Experts of a small language model.
Size: width 256, 120M parameters.
Below are experts of layer 7 (counted from 0) of a mixture-of-experts language model. Rows are named router (the router's row for the expert), up (a neuron's input weights, with its number) and show model dimensions 0-255. Each number is 128 + 32 x the weight over its row's rms, rounded and kept within 0 to 255. Numbers have three digits each.
After each expert's rows: a language model's description of what the expert responds to. This comes from a sample of Wikipedia text that the model never trained on.

# expert 1
router:107104122112125124156156168150125110169149153133099083105104153110086110236088145129098142101170088116107153195115082106140118129074125104153121107139165105224096125096120141083182176135136184155152157133143141145100123142117116131114100205094156097157148141190107199145180180111145153139106145082141150133143070171170090117176138139133142123102193118132096133097125127156148076112138090156166159097131112130103128078135146117163124172148167174196146115145080148155101180171111162108142073115139146095143066087102095153137183076135083100140146171091160133153109095080128154131141155097104101090154146180137074124131138082154104075072156129119139130133097078147177080114126077140152143151122156125082116122186240128110124122104148124116139147127112172122091113219110101
up0:130134154110159130206139115157102052094155109085154081188130169067098076172221181144162131134116143077152195143120143149081202102132209113130093161124160106144121110150096109086154145104148153086086169148122139106198072165112112124139123164170143172160090154120133112093096159099089151151117094114140144145127129150123153099110165143088123180042108117143125118117108078074109118066176107160111097127150150141134143129081169184187146123150128120118101160057126126087188136117135120101144113160148145096152090166098195140149166109150089108143124112162134174156149169172095113144110134106140097121163095142167126133116101156071088077143173084152119130111165101159147056091165113159133156186104101123087124062125133147152141130165125099154159118148141131079188110102099095
It responds to: Year digits in dates. Year pieces and final digits in table and infobox dates, plus month abbreviations and date words, such as 200|6, 198|7, Apr, years.

# expert 22
router:142182114105111092146087132128131138148168133090135118112169111132092098131148130132130089105167129126113155136078130141180127181117110118152124123121173098178081105167172091070187089115111150168085128091140128169108066130081140085116178138099163137156146085170134152142153125126081162146101065107117128099146088132161181116109118167144163078073139126129092154068129114050105111121081120086159140126190103104100126084206162150076117211136169181127110098131110199160058200134128081094123131121138099085120108142118064161088170095113113160142193122136116104103138140127139120133134146117142142104141104190127134157136125122131094051123131102080107087099154063115088115151154089138116122131098176082111119111200186128153151043101129140110135113146115189068147190178117115
up0:110102125118133068155154107179093081131127143096209148113109100148129083131189083139105125138143137178151164111150102160149118183104155149104147139144071067175129142141112124134198129121141111097145206102116107132167099189134081138126151187049089188124166158060072141094101156091124131105165119144132124090200160131110144123128138037142106138120101068143134140107094151131157155104091179118131149171146176118134111158078153161146072126092169074189139121163140107147153154151133113143152165126137178136075112121133150156077177037063161125138106111202112135139125150116132177102119131172132123188153134152157089146094176068073134098133112098176106103090143086116101116123126157198116148151152124139074094158151103177188130096132097132118158134087140090109130129139109135
It responds to: Prepositions after role nouns. Prepositions, articles and activity verbs in biographies, especially of after creator or publisher, plus studied, taught, promote.

# expert 17
router:141159117112101065166138134153147162150149170105015047107125169123113122128148169232137137139161141124120221159113125071180062134096158115170129164118171136145087150109128101117143091117135164130119121084169134155136095172124144136109167120098149067192169159139171150120117153103123179135124062103088106093094136129169121095086146175089112121070170084107093194078129120079067093098145095118140116113142124132137103109154147119108055131193108137148093070160115157160125123164100121103116115121128129089146110125103100111144157097103113104149155157171119167159144078101159131114116128141096099109168127142173146127104126109168096113103149113124127061136118146100140162145136082101108160117062171093094203110145131128096113082077093139151125143174090148069161169172105061
up1:138135154146151160141159132098130122096119151124105173099182081154175058130180122147108148129137139166101151107134116120156095128119098135135141107130170117134092169175135093195164077163104159192120109141167120126089129119136134170070142141113142135107128155141128082115149086128136032210098080108126094126141130123120113113165086151154096144112173127114082095122150112157166189078112118110056132130126066174165164108152083127101137109178084096122046171147064155121175238093115091106163160090104111134118173134101113113152165142147090139114157095131138162117168032114121133080141117054131103164144134141204113164126110115141146139124098066146113088148167108141114129135154131167154175165165050153128110152102172095119160133171122112114136100158078187124128137085194132
It responds to: Name ends before punctuation. Last piece of a personal or place name right before a comma, period, apostrophe or line break, e.g. Whitney, Barzani's, Clifford, Albuquerque.

# expert 18
router:169114151127107100150073239150117159089094152108123095104140167130140127136076165152118121117167138103096142134145084083175115153112089111169102164151170134153062149150150110119149163136119115167133146106176160154101134143096163131091214190088131079139162168194130147107136127143073167136171101113121041116140095147168131107167124124114176088158123131139092105119122166118139095105126071133141132163152096102061124133142105217072120153111155185147101104151144138127120163141161120108080112108167074147199059145157111116150146110122130125183103128108143155068120082140161123127133122140099145112144104125159096113157136157091152090104174132166101134193099112164182179143124126113104103190140223159135156123144188094122143097135111126089099215101155138081133147194107101
up1:112034136153118119148175114122120102106147142080116136084148101135140124094151050122142124129126136137094129174188127143100119192091078163113088103109150099156127097167098102119156141112163124131072149137147141113127129122117110145164126104097158157124130134120129150110125111090154083182167140152130144138140173080104158128144129141126191123115066149082123121173117028187120121113123084111151104089149137133195087170108110068157109090050093107098156118157114118178145156170132157103099051177069137153099064071069139120126102135153157132113144150198166118177121106183072112102112124160106163131155120073157193107064131105183127149123107077091188173086135107115167169135106152147160096123153068105110132173080082148175157116166146152159083107131120117148200162107107108
It responds to: Past participles after be. Past participles and verbs following was, is or been in passive constructions, such as located, released, announced, recommended, considered.

# expert 21
router:139135122189089076141107153120139165152155142095040086119137136114084134135151150168156129155153135114108112132099148126159110168087115104148132195149138088135060113118125117073154132137159182150128123067168147112131089141119165144138130174143136074166121096211142154157136143133135156113136126117156088116119062174175152090163132171149122135091135156132085131128115158122095095099125111087132159145174066112151081106130133125039130140155139172247150128155103181140099105155136106103110123130103040169151055103118082103132144082104134119161115141136100185107129134139180115146094118131127125132090146146137145085148087134126090115096196123056118127116135093125086146135159126068136112127052138109091164146157245107099106046111143090122123175116130166098169137159079103
up9:135119155127098063177104145125096124147171126173113185120157107114146095135130138184104192142173145146098066148065180152112088173163108133152152175126110128131118097078139106120149132102123144115159107089127160143137082153121147156129099110093135128099087089179159162139155141110130133115118161134167074144134095159173149132113130168173142132110161136097099150045178122134092105148124161140103176216178097066155121062089178132102146128111149128152108078155093148119098122100165119163067104156089080172141114152127073151120155102159106166159091117093163093159038113121155129129155088133145097094107138160132141090122083125091170178128156127080152186095162145156108096127157128155114124136075118163060082182150144181121055086117164090090191195134163112090185132144112077
It responds to: Table cell separators. Pipe separators between cells in Markdown tables, mostly after numbers, scores or blank cells, plus semicolons after dashes and reporting verbs like saying.

# expert 61
router:144145150121094081153113218188153112127131169106107075112145094112118162148113153133147174135161162115112184168112130113136094155102160078180109150140154141124091148154130128086107204099114171158098115105156163138123137175095171109173153236088136112141152093135130158106130143152129236077109083108146112093143129154157162088125170123134138105110172161123137150068158117150098062132166068099116164147154116139095121150110149166111116157168184159186163095120132183121091196235148148133109122140145123133148104108079076159171191103120118102171115126163143125145122091120154130183090152146072138115146122139149112142131100106128065080073141159121108081147111118079131109175157082105171143150113124094157180122149158112135161104162150184130076142100133193138114114156090095
up0:177131140129083168112122192160106166144157164147100098151182106143089137160153109170099059107136168122136104137066144099116104153143123097097105145125067194144160142160137172169090152120131124143137077107130115080127116172124094091135153120107130113169163141185164112097142118135080156146143121182092119074150119168129169175104115082117094193122143131135154146112138115110097149085159172158188131166107146162154138119160115161114058083182116146191160056135148120139147138092127141114198095165136160092142145131091097163131172155134129144108221117162149072108103121117090119134109191185169123139163125062096168150110124097084151072110157092159108104125160072160133138108136158116113121144099137069156154164103169142094120172188086234142090137169093112166084150172154156
It responds to: Title and name ends. Closing = of article-title headings after a person's name, and last words of names in tables, such as Rovers, -ović, University.

# expert 29
router:136153128158086118127144169151122136130151143099050092079169161109112087167156143184160133185140114131074218144132146121175114178116117105148160206109119104173083095071178159112110112128154132208120122084150122172159130146166154145110172186107102119161112156130168162157170163123130152130133128103062104153157101138132110122120137133130186137132174129150065167100157165094097091072106119130147177106144139107085137146152150128109090145141141148181115058120122131153082153142140152116101086093124115089192081115107079171150169098096156133166202178174121129128182124119171092135106137124123118137112157195190072105144119079158064110067168133111109094122115099134123187163139081088144119151068189099098118068124175141071126122104137130111122145105115142111122138187081096
up0:163120108106160160126085145123071156127164160225173081150074121197133105166127120140157093162113154145084132091133122101114118119113143138106097154121185064143140142135068106140138176114173098140103165128116106061159130041132088119146116153126122076120099089126103179103123138134106132093147132205109138133104112134132132204117133146108182183111120120149193093163080113216115144188095127069147131097173187142120139119105182100119087103094057121145116130143099148133131089124195158137135149131144099104163160172080134117119136093084116142105139136142182172141134162080118149134118065205136144105132134109207138142103136152158141081130102147108206122137117124165105147134139127181101150086089058120145131119065125154088166101109128213101118170135110116138108123155147175
It responds to: Birthplace and location names. City, state and region names in infoboxes, datelines and birthplace fields, often after a colon or comma, e.g. Phoenix, Las Vegas, Munich.

# expert 15
router:109135128135083089132167135138153143133182127136064077092184158139129051111130148112116148161128128179117116134123132122143093140125099081148145118120110150183050094103156122061162124106137162173146138068136181119074117187128121114100156192133097123151112166190161164124150142102106165170083108143100111115156085132123140114123135126098142113090153178124138204101172184100149081124120087079109209126148098132088139150225147174146120125168183145155110078169144139154123140181152103101123064138096067106155137091125052128125181100143142150157171154163151128113137153106138140097176153179121163154101147124135141143132127106163091100112170125095063102114145093159131151108127053084153138139051188116118176125165157152090174134075131118060122125130159141089103132137084078
up0:106120181151110140115178074119133127209132107121067167132144079136135152143126076144117148197145124124163106130164096087184036132150141144083108105064139148103128099182183117121147169078075111094129154140130201103145134097149130087142137102131151228120095056078123145106117108130107173151121110081166097095127155115135121118138170154107123150212079100093144138187121113148129091107076146182056115121117117203170088147130075128107076119130113124110149092189121080090091109148072114090096141125105117146131119066100102136093167117168141156104129143158082145132155109097129156095128055158114151165159153115126105122140136120099128152161159181207104152132116085109084147077148145124094140081151159128099168128164154121153098104152155121116120121100138118097116155049085101
It responds to: Name particles. Articles and particles inside foreign proper names, such as de, La, El, von, al-, Mc, and the letter after them in names like Castellón de la Plana.

# expert 42
router:143139137174097112121105203154146126161141160076030054131118103140085123169102161132170113111179146110104127143108156145139094222104096132124144172154131129109085123145155110124191061124100165154086116034120159118130114142114165124141118225165164072124113155219130131149161129160109145088132121129109082151151052164121174121138115174162124098117136144119100138144142124119110089085146067143157124103158075131099114097148159124067142143137156153166185091158176168177142156141123101113115130168097039137122106137122089121168136089142141114120157117170121145106125123127146110117139156141125143121127168168116104095126137067135096099100162107088116117149152131123119137132130132102120128122045113121137177161136237156109135056086123174131127187154114168109181183144104090
up0:075153065100120092131163176105107093165147157083173140108096107147136137124147096143103133126147088073145089120125184071141171164136141134116046136118155144167115149152082135172136121172079165159093159120175125084130152179147177131141147162147097117162087126147165137126140115185077170098097163127092111116139107109100162115173101111118161169132095177129017147089143126123163110069156152141148154118160043172098106098219160184119121077113132152175129143114104085212095132096104127133129105066138109082152205116136187085083162132096123092087143122155114146096144104100110134140142107053119127133133093100090136083137157133135141169129141160105062118077128152157138137117082184161168114170131072116149141173138118131114154160136143140091171085192127120106108162118152144
It responds to: Coordinates and empty cells. Invisible marks in map coordinates after the slash, plus pipes after empty cells or symbols in tables, and separators like –; or —;.

# expert 16
router:147167140163144133157125119149159121129169146099069073141178155149114115130121142110082147166155133139058121192112147105164154154146118101105100195107110107179067187092127139036189121104142185160154119117172185130129058151084113126102130155157153093194106195151153164090182122130118140160109102127141131125129101143138170123102160146138112146081161159140144120062142164066127065123081115091132156124176052088119121098160096127126065115126155157124131098116122176173127159192129076132119103124135124131131127084041115167127155054103140161127154139158094092120128122123159099093159129180128168133128111138177130121104146126132131074112180112050080112136114070134139104126090148053144133165108184114123179116146112145101160109069114132075120104120139132078090156169096084
up0:056109095078111109161141143129089101173119122119115092136194088113093149144149097144143143168125104166081144148092141119159084140176150076115107121142134137095158195129177118137088165162123178109131140164153129136144171084083143157141140141132151159127138079107118122034113140097100144146104089134149151063119161085130108161131207157153130109123124110135168112087133143055103000112109136110199084120161182159118079114148148083093088130157121106108133085130096068144100141089105077124126127099155151096095196130163136137142125109153074131131165151127138145178191106139114108122129088160099183149090146193183121087112203118034138103153094124065121158054143109132115167123125150074111141159111124106144106103137147133114111100155153148102176113089118120075145119133100106
It responds to: Name-initial word pieces. First capitalized piece of a rare proper noun or technical word, mostly surnames, places and genus names, such as Ber, Chi, Og.

# expert 36
router:126114148113102070191104150145173129188129186064057059123137114124158145128127165161117131180138194098083144166125156110103114164090072054104110145110196120109102160175126112108127099116106145144095125101143199117136113119104160124153187175140167105159100112147121124122130129136102165156095114094113121100178095154119188080155138166145137123116199151100129115142111163148090101124111081104148164102161055091080153111156186134064115113112139122217183104178128140151102156185145093128104135129105081152138043128071058115146155096064126107130158135173098170149143110147195110129137151150096124108137154166096093102097110110137117125128163144108132109154146119144118184122160097066123124150117155095150148160153232152138158114097116129149077162123103142095122161139092081
up0:137123165111116152176117088105112174087154169120066134102151074119151117179084129094100153145120124187092089151122096126143145129147105092106138097110191111118089152181121183098133131075142070102126097075156183131169133108112084131112146161181210090085121223162161111075115144160110127124142094117209078088149098155132113088140127183128200143125059185063107150104136149131100072134122098157126107159137128094130109171152149121066192153128109156094129107153083139130039082093109147162127164113113137153091160121117103115133136158093115210127167168153111119138156105121112129148109115087121057099121133146101167167091086138080097103148175179112120170106101085078108147147159147163110153158163143112149124104118142130104208168106096125125173088119153138106114089153137127
It responds to: Table cells after names. Pipe separators after a name or text cell in election, squad and filmography tables, before a number, such as Alan Kingston |.

# expert 50
router:139206148160112064142128164207185100171139155131090124122133148119088106142102113178118124129151148152132125170075103090098084163088201116172111142161173097156075124083148081117186138186136144153121170103122123139137128187091147148114110189114143067160098171134161199109167117117113144138091084087138083147081131185133126094126138106127116074096157083084125180074163089090129115122122115120152176140149105107133122096110113127118109136141196155195123060084141148134116124123119115124120128097175108094139086110098060153167156134141111120145138125141126137125127069129151111093155132146120105096164126156200128095156147139116082081052221086132116049115167068074127110141162137079120092142123138094074185139133196122160105114126118123111117178130153128134155155165096087
up1:103136058132183100140095129148139128149110117216159081152110130126115151101137119119092099109145111115117143125151114149143111101114137202087134059115078132149186151123111139089128128141157142155112144191147143148096123112116157143129082106088122114106076062085125135161118106089104141085152115180083142130074119101148158192155172124066165144092079111149107143083089168136113161089174089157131149148132061136146154084192151126150086126120150145140141126074120146133149149181160091158083101094145164099095153138093125102171123147107113081105080155091148127121054148065099129134149181081080138073130150100190158130125135059107123121112131143122189141126102168198147145151079125028153078169073149096121107092082140081070196135095136112124177126151148163087115170120151119
It responds to: Year final digits, months. Last digit of years after 201, 198 and similar, plus month names in full dates, e.g. until 1896, June 2016.

# expert 63
router:143184146169135105147158161155189078136122142073073105112163090098112094122159154128135138173167149122081171117103087116124106185123150092161131189100132057151072099148101094094184109169127204148107158118118201133123042128139083102123146143125209137178133151170100203103153097133109145172111094123161102076142038088141177116130151172121107172102154161130152080090148146116130112091101098111146162093175071113116162114181131109126120184128167149175154138097128168147126111193154126099099140154120118118131087072091101208132142099114074132172149154191136138115135120115102083161146150131105151148143161132170139152120115127169142129075168116113081124109153093105154129122116120126141137110110191164093167111152146122117154050050136137138132146122147148148061137111164120
up0:120155091156142112112162146154098148079158086144110130131144107129098088112127160105079100169146141134124107098156122177128184066149147016056133181134155179142150138149141131136119122098200098129124120103142115127182092141068121116069104213143112118122091089189118172106147138100134147077191109115135140129133128072108121157086144124116178118124127166092105112051106158128176139078078161128164091162187152142110111181114111098122171155128078066160109083147178144136141179112152126142095135132186099121115170133074088138105125085113111177160146166121137120172090137204092111123165100147087124172198126143170181181108125110134176142110100105116165148169100166126089104098136096142156141130179199143130123106191166130159141106112141073098122111124122127171097198139112122
It responds to: Word-initial fragments. First letters or syllables of a word split into pieces, often after the or a, as in rh(inovirus), lac(ustris), pack(aging), car(bs).

# expert 59
router:118127113189132085118124163178132150144166170117086094120169183065117094110139119197162165103139115140097164093106056093133089147131086095145117154103153096202103058145145103123109163152110214097080113122117137115142127164080123089152113127096125093156133130143169177076103133104098172111087121139146127108140124110183112121158196148088144122141131133135087143088128146112081104077119109130117130161098066106070132118128163129133154123126191139211167107114147153130109171153151073131122122114103086111153043091086088136208196100164118139139151175144149140102113119107150072154110106133112117132096146183187182096095112087170132080111149120053104126105091066149118128149132130097086081192096161144081113063136162144127166081114091167122105104120169095135110114148150162
up0:055095138144159113150171128184150062150115107095112166131067082097136125185115117123148103134114165081152185136148164162130115131139176181149110067164161117192082118129082135114117142154118153052141170159068119147105127113086184113085133091077132146183117161098144163123108115118133106208074135106110149078082139125142075113104175131109077119144111121126090084148167064119094112124168158150082147148124138142090073079123126093127151131157080119145088100142093110134132128130146110076095209106199198093130098132090146110109132134144131112097107129135146149081110107148164157073087126118195125118113161171031111126148120159152091088135080100180186108160088117187144176145115126082119116111096115167130135114115134138195098167153199126097109092141118157135141118131154150
It responds to: Section heading words. Words right after == heading markers in section titles, such as History, Background, Plot, Personal life, Career, See also.

# expert 14
router:134197080187159142166122155184145151102146143118123094065162138103149091175097078134161135119161145106106193148100143127169124174096170085130117165100178135190139148115116141087117145115149137117112149122166175128122091162105120116135143202131120032174063162163151148151184145092134145148118094129122103095128097157135146132088142148132151150099144118109141096069144115080175044055156100107140119088189085101107090108107134203131101150114165211176186087097111160128108118199146114146117123144124095128180134094113099144127154069119106102159170137174160138106104133108185110130145167105085078108118120188191108112114161082096131107106169117114108122152143082128151169155126137134174144164127157071132158092110136099133174122113158122126097121101092164065115171161143059
up27:134093119110157111078108111116113114095155144157123052101181124116108070154173155092100168097109142130102079118117192179126127151144182145144139093144084077176091120028165113142112137083094157110104064124126118129161130157131130151147132170162100153135070130152136180066125093091114138137149146141106098163119097115105103111095119118155160122170085139122151092122108173129145126134084118111113094167140103110089113072136092187108184155064185120100140076118104142159068135104116099162138170166116130123142172148139126151119098132149144167077132094149173121120109084178186066137130142137147123073077147149056088122155151142149131130182153155088164092130140061127128117097171189109136142118114095094109113135054139169128126162058172089083192081142091081123124180205166104
It responds to: Article opening subject. Words in an article's first sentence right after the title: the head noun or is/was/a, e.g. railway station, footballer, species.

# expert 10
router:175132117148098089151111152174142134157145200084101085093192135078078093119136130154139185159147146122110171157069133099171141150116090078140109199113138135144076109148149116086179106085089189168167150118137125099115104190155136145124127203116148074195146164180154136068150127083106179170075079169114054108128089167156140098123134135103141148115104137103128168049188164045105072097141120094101203114156102116127153105158114139141065125201129146152152082149102156150159135136167130120129137143112136098148110104018113155153158113154145118143159130146137108088143116106137092118163113148142124113158134117166130153136124115148095096081140130089091106144135110144160092086123086059126120153084157103133155094159159155091115130158132135071130116130132163098144094157083079
up4:148122150174154081161132061170097127155182096087111125174122128142178123148144129141130138123131127132104114146098129150093130133153184120097141118066110116144126165111109109088213122078115131100190114093129112087164136191173106107132125140128115190181170121124167154170094173116105163068084164164093137154130159201101162071117091112099146083100090126096131129112087142134065058117132123114212135136148142094141084177141111108092120096132094117139078116189136090155075084172135100158139055116162099106117123185142156148090111082155151140088134157120111144066112118064119097084056124154062221132123135110182138110173136131080175129133163143131145098109123149117104066102133145102125107142096188072063172124147068117124136103143100116151131128157140120135144144083096110
It responds to: Foreign name fragments. Mid-word pieces of foreign surnames, place names and taxonomic names, such as Djokovic's ok, Stosur's os, č, ț.

# expert 49
router:166154130186108100132111151139159116140168175110106106081138146081072063127115155188128186115116126108126154144100093092164112180107125069095110163151124152115087117152116117095134077145135189185099150139137136117159049163105134114114185194145179076205174124143151178133160129104101110155129051096094136113117086093100214117154170223143136124087150128109114105073125124045142102058157101045116109118175097086113127122103142134070115092166172143181161135103173170156125194160121117111122121133142109067128097128105071167137146092125126126139138129164149159135120029132170091121146127120140114090145158124179129110177127096120168131119132136099091094132131129145126146111104123110115136155133165148127122095111161136158140054088120101091127165138169121138141108112132064
up0:155174158119148115118135128130129104090096105163101162147121097097114121131063067143139121090161124138059113110137138143163144139152078023160076090161165180193136151183119111072139124122127124160142118114112105122121138103097132127114136140099145175131096103050115081130118084150113062171176110164132185159117161158134165106143102151124124171151095151156075098151141109124149141128150130144095084081130113079134140109157133117152064156093093168111145087099105102124136060160125156148125048141118168118102093144085175069144100071134089144131104127143168093145119142156144115132097139166106098118162159137174161099184115198072115116106193110110064195118169151169093198216159118121170099122097109110103119120098202133150108099156176079146115096109104133097182115179103121
It responds to: Word stems before suffixes. Stem pieces of longer words, often abstract or historical, awaiting -ism, -ist or -ic, such as femin, Islam, colon, Viz(ier), bas|il(icas).

# expert 57
router:099144113153076077110164141111106103117138142117094080104115133100124137158118118104167150129128172151141151151058135113209129186082042077159116143185090175189073074123104118111164137124086136155128157117140171113086040148096136130104110129070152159191165171145145116113182128107125129120092120126109152128110089145152119096122158158132189204034121155126098092149152186156141057118141112100105180146168095107073136131138158156125103177115135161176206104104120138135102141089167093123153120140153049157151059120106107194154147090090078091162176148179136131156094135148164105126121158187083156150141125176129124108114115099156128112129141085129098109106142075144162124141120079118105106170134122104124136140136168070133125099068153165140119119124155186068141127131109128
up1:132190144116163193155156147135124166119130136185121117111206088128107133176138106092108154148093094135107213193137086107146098144151146180152102126166141070083071124122187184103135104084132133158096163139096136109092125036162121133121146149099130085138123135119127072077164165145207066144117139113150108152120073130109156161160102159151110192076134158167124072126181110116128094106118122093117110138177119106112139131162139150125092106074101163086077111130069079106189122147150101147118123068109124113113165155120107108122152083169073140089134117086131081119171129143119155094075134151140191135140063065120176150146070100196157063124139127104136181112138143133152125114140098082085148080109103099178105079112190098113136134119130146100125111150124185138111137107174147
It responds to: Slashes and hyphens. Slashes, hyphens and en dashes joining words, numbers or units, as in g/mol, input/output, 120 V/240 V, Weeks 13–15, rom-com.

# expert 34
router:084166090185091046110150127182163133140137120062074112128111138125181083161128071115114150089135120176064167127092056129152122202076139089166122142127151116137046169124106151098146126110086143205136139076109203142132137132135105108121149126083163096150121135157174125138134130157156141084105103117094109154137093144160161132172122144111167153121194163138161125148104155133087083119130082127116204157162132159105111090157144169130127140131138153195107098168143170112086146124193110110123149101159078100139087122064077174112150090110122087162166137144157125096115067133152106144089128110116093140220167093123108111169126088159153118148113135125111079136166086139150128141132080098129064157113120138078134147169210108133132114060122156138077139177144183099125144147125158
up1:154193151163097130212171135102127080124133101121083116111090134149117130187105127162161179126171123157088067097090117129137153101096123155160116163064102158187096072116158133139130108125154174168170125102099069123153140112128165149121053113134140135065095107136099157141166126165142134074142139112112132120152076189072177123097155133101140131142102113173068146088121138120086137126073095124140139055132142134120088162157096158130084070124163081131166172120059119078093105131141150088127115109163169101107134114114129084156078090138094103126139146139144121062164179167138107147091145119148069200162104112085160159152220079154129070137112158145078072122181129132171144125169084082132162165150170139069134116124116113159155117133129112097128188127069121105140111130084150
It responds to: Dashes and separators. Dashes, slashes, colons, arrows and table pipes between items, dates or labels, as in 1173 – 1240 and district – property.

# expert 62
router:131193069156081083119122168198187123186125132091110110086127193115118062118154144158131119096192124108102144128101145086081118150080131110140135194133173104166113110137106106086137115129156183126101131096143146126151095124132138143078134149106121096224097161147140147091111112094110183109106099093130095138076126176131138135128127151079083163114168116112153138053174102117117114113161112093121170129117133151083106121172080125136145206108178191154092063095164194118119172153158104106093132141113065097151071095115080164110157136124091116147162187186156105145096129154127159104151161130105124110188177157173094117069142132185131094094195126110122084114092098136125113121089123112109081116108179140110146157168222132081115119089090128115085149121154136118149164147120137
up1:132174142196127093063068123127113129141161102108142075133204115111164170173145101162161128116081133090121183115138141094131104067085099132209109166147119156083162158123102115105062073101133138127177119096071172174148145085074131125150211148043136146157106179154159131117128141182119142128108119108095156128104131143157133143102118154120148139097117150079086108113127086110136137138178078143111126153086160135115178115129100140091171071145068135148100144119152134142080127074149087069088115128119070111082149089088112129121067113107122046118111094144118136199150156125108100142130182104139107165116117084123133143109080141130126114060136079093161118168149178174144114063145129128122105163070169078126157144105177134092166102165136154107190108133079122149164123136172107
It responds to: Small numbers in data. Single digits and small numbers in tables, scores, track lists, ages and amounts, also a year's last digit, e.g. Juventus 2-0.

# expert 46
router:176139103142104100164158124154151124130158211089037092143125117103111106102116138175165181189168157113122228190103091107131090128105162092169081163146165118151082140140112106099189128134087177156123180136141136178118091135082158146098212127114122106154159185103197133103180095132105185147140082148133079087107084137114135098113139151098119147120184127085099133103134131059078098107144112141170148154200154115114126090138117111091068147158151138151097124138143163126132142178107165113125116114136093109171103108101095131155174123118086146152132158182116139127123105076139113104119147171127130093182135164226152126143126105175099100103117102100119087087129132105120144116123108092150113130133210125134127080173151106091158059058121145130141155135096178104152195135119112
up1:132090116124120140157147103112172154218143136082105082097148143101101186125134145177142165168140121166101169158052143062126167169115072153143142158193103108161094191168115126162149055123098089160145146171148130153166131141113107161082195099097140161099144212154095137070101139125133110126097132120074153159136128159205124096114184128129110119126162102129106119127147126152138099161167155125102148126122117165120077097142154113118073122125201126117070067145172129184106118127117098144080145130133114127120149134173156117107111144093082109118110142108140188136123160097128193157159148109124090098141148144208106124137128166129106069159170117080091091142134185114104111122161044081075139142084160161135087166104110172075173089138116134106106086105084156145137063167159143
It responds to: Title word pieces. Later pieces of words inside quoted titles of songs, albums, shows and band names, such as Pretenders, Free, Hour, Stars.

# expert 35
router:114168121129132082160090166195178111092094116072124104083132123121101130157133188152149179148107163140070178141134104083122088148095167108137123111105181115135069134090178116132130218094153152128117123073137132115167135181117142145134169216095119043144117082124158156119185114107109227140126069084088086142126132171114121122142172113099115087119180140113116102094137124128152096099155102086128178139195109102087118143128112172068132123139148161148190110132145142114137118175112121163082106132174079097133066078077114165164184103092138134185132112148165134079126130112158065121143138147108146116139118154139144134153111110109096119121147147109098083106106120069130186146184089101171104146122174077099170125172208164117175102153149131142084131110162164145160150165112131
up1:152190216115132037120179124193144090122205111097144169133170113114093134102159126133133046145116104132109097072141163147091151121095184111146139133115135146130167145124107091141173106184099080107149120115074145118140081123181122204159133114131125111116130106084151134091140141102097157142117137132130138093077100119105126127101137133156195125127138120110159069108085168091097130147111091131117082125084091136121127131157194107098115162126131047111120161105102103130093151113153133136117230102101095118123141158089149135108087166077093105119087173178109131113156104154117098096100159145121089108132078111231126157128095140101156168137126106093128111108130101089133102143095171119184147116162140135050086100117078177056135105140085122096138123133113106086160137035175108
It responds to: Institution and country names. Final word of a multi-word institution or country name, such as University, Cathedral, Field, Union, Australia, in sports and career text.

# expert 31
router:141154118158110081152104189167134146178195114120115104143193135103058113152101119112106114146161144151085160140099114062173134131095108124096136100132166107143089120163139163118150103137133136143093125088125161120119084123157100120105120149075140133180159133149142138077155113080108188105137084115090131125183097165151134096167137173139198136046178156129083152079110136110078058141084127117170155117168134052122126090205182133050118155131170157147099117118118208132120153201119091138145122140156129075147084101113043173150158109135121087133155132127092110105164102109111085147185088157142104115143146183142169121140099122124051108074137113064122130156122110136133158140143103100105120154086125084112140138171213162089089096070123129124136078134165174128094138110122153
up4:126125128122109102107147133194088165145125129090156150143139153109071144097087110060096077090116133156120164128165109132164084133083127116105097068157150156107101156122114130158150137155146162134138133125224161141148095163181139150178089076108155135155110128135134077104165161155126138103162091065146142159147147147131181119132099145139174111098124121092194187074100125103144102152092115080120194116166138135132155176144085086134146157110136165117087080160151158157129129163178072135146104111151169099091189088147100104133159175110121132114128087153127159132142099174178137123153105148048132113147068131070094161137123110152174138086182049125132133161065143078081106115144142061164159086080129115120167129155175158115125108099142104143105115129159115178117173024067181
It responds to: Prepositions after events. Prepositions after verbs or events, mostly in sports and career prose, such as in all competitions, at the national championships, via TKO, across 1991.

# expert 25
router:118122112138107059131123156184156145086120145092134126140162194092096065138171157156129136150160120122116157154098112055115069132116174099122117141108138140127106121144143121113100223179119126125112119100181123137172126178115139082141136216060096094151121109126170158142116106106145216127140093128077089098133126145101145103132171120087176155125137127110070143085117103110142056111118101103167182135134100118114128152141142178102106170149164146178207092113155153107122139164137088126124102106147105088143071102086098142160199075120145125202116166138128124100107146114158025121144152135081072092135109148133129135068120106162124107102149133124124129105100086091144158171139063142171077113098218074110150143172150135097188108108130148108082136101138130069145158170105121
up1:133162071159152177143153136171118144153132097130146104196098085147167136125115078142175147189095099129119207142177145113126134108154133097088109171108099151172141118097146132142144119116151115150151178127171138133156159122126160104112156105113152073109085132134133075099187103117223100134129153170129145117192141166133166126110110074108150165117139104141109132082034194071123125090135148093164147118129095137087161123156202136134058123065105169165122131041181129117115112156187125164044121164066135105140115160179063166150069094084144096113116135116182152100138130100162115115120140139092118118152101100132139144136087142133160138084110160114128129122104104069173187138116093138085138115123095127133105144196148095155162113166190171106139141090113103065095137131138070
It responds to: Name ends before tables. Final digits and word endings that close names or titles in tables and lists, such as Stage 3, Rangers, Creek, -ville.

# expert 28
router:144126126139110105142109143165125122157173169088058079109158164126106117167128169194151208137150170112106166128063136102153128152142153095132167172116102060159102088135165125114094108138131131197177122067116145137129112128163139159120181172097112119172128163099196124121159146116074149094127103112117091137116117159148115072102177132139176103131174148149099169090127182116142110118096100110144145109159145123084131059204155127091093141178172168152135088096106154183147157151139138050135128087195100116141095093102104171164151117149158143168113160147097127096149117090170094154153136162125107109153206179194095133127161061184087125071160117116124070131144143111148094114161094080177144144090190084076151086150139111113104102102151114125120169172148123136131130154088067
up0:146164128174091125157084110181159150163105150141175113145156152135130141069155117128165125108110125096097100151145184139073160159106101154128119062176172122125170152112089142136148120154149090126149125132104096093130082169121145154165154070092181101111175058122157121110107115135123134165106153068163131158154159073114160127124039127125101086085192163119130186170129136082198100121154127101130136166148147172150112135177144091177112125115074179098097132109103117141130143152052122107105111090135152159137123126134110137076153114143120122150077029144158140132171147124060138086106157097086196174163092092131090139051092079114146155112180101135132117109114091066135116118113121115090163142104074170147137186106099157144089120122138179065170164112090124167116183104110183
It responds to: British place-name starts. Opening piece of place, club or person names in tables and sports text, such as Burn(ley), Fleet(wood), Rother(ham), Bar(row).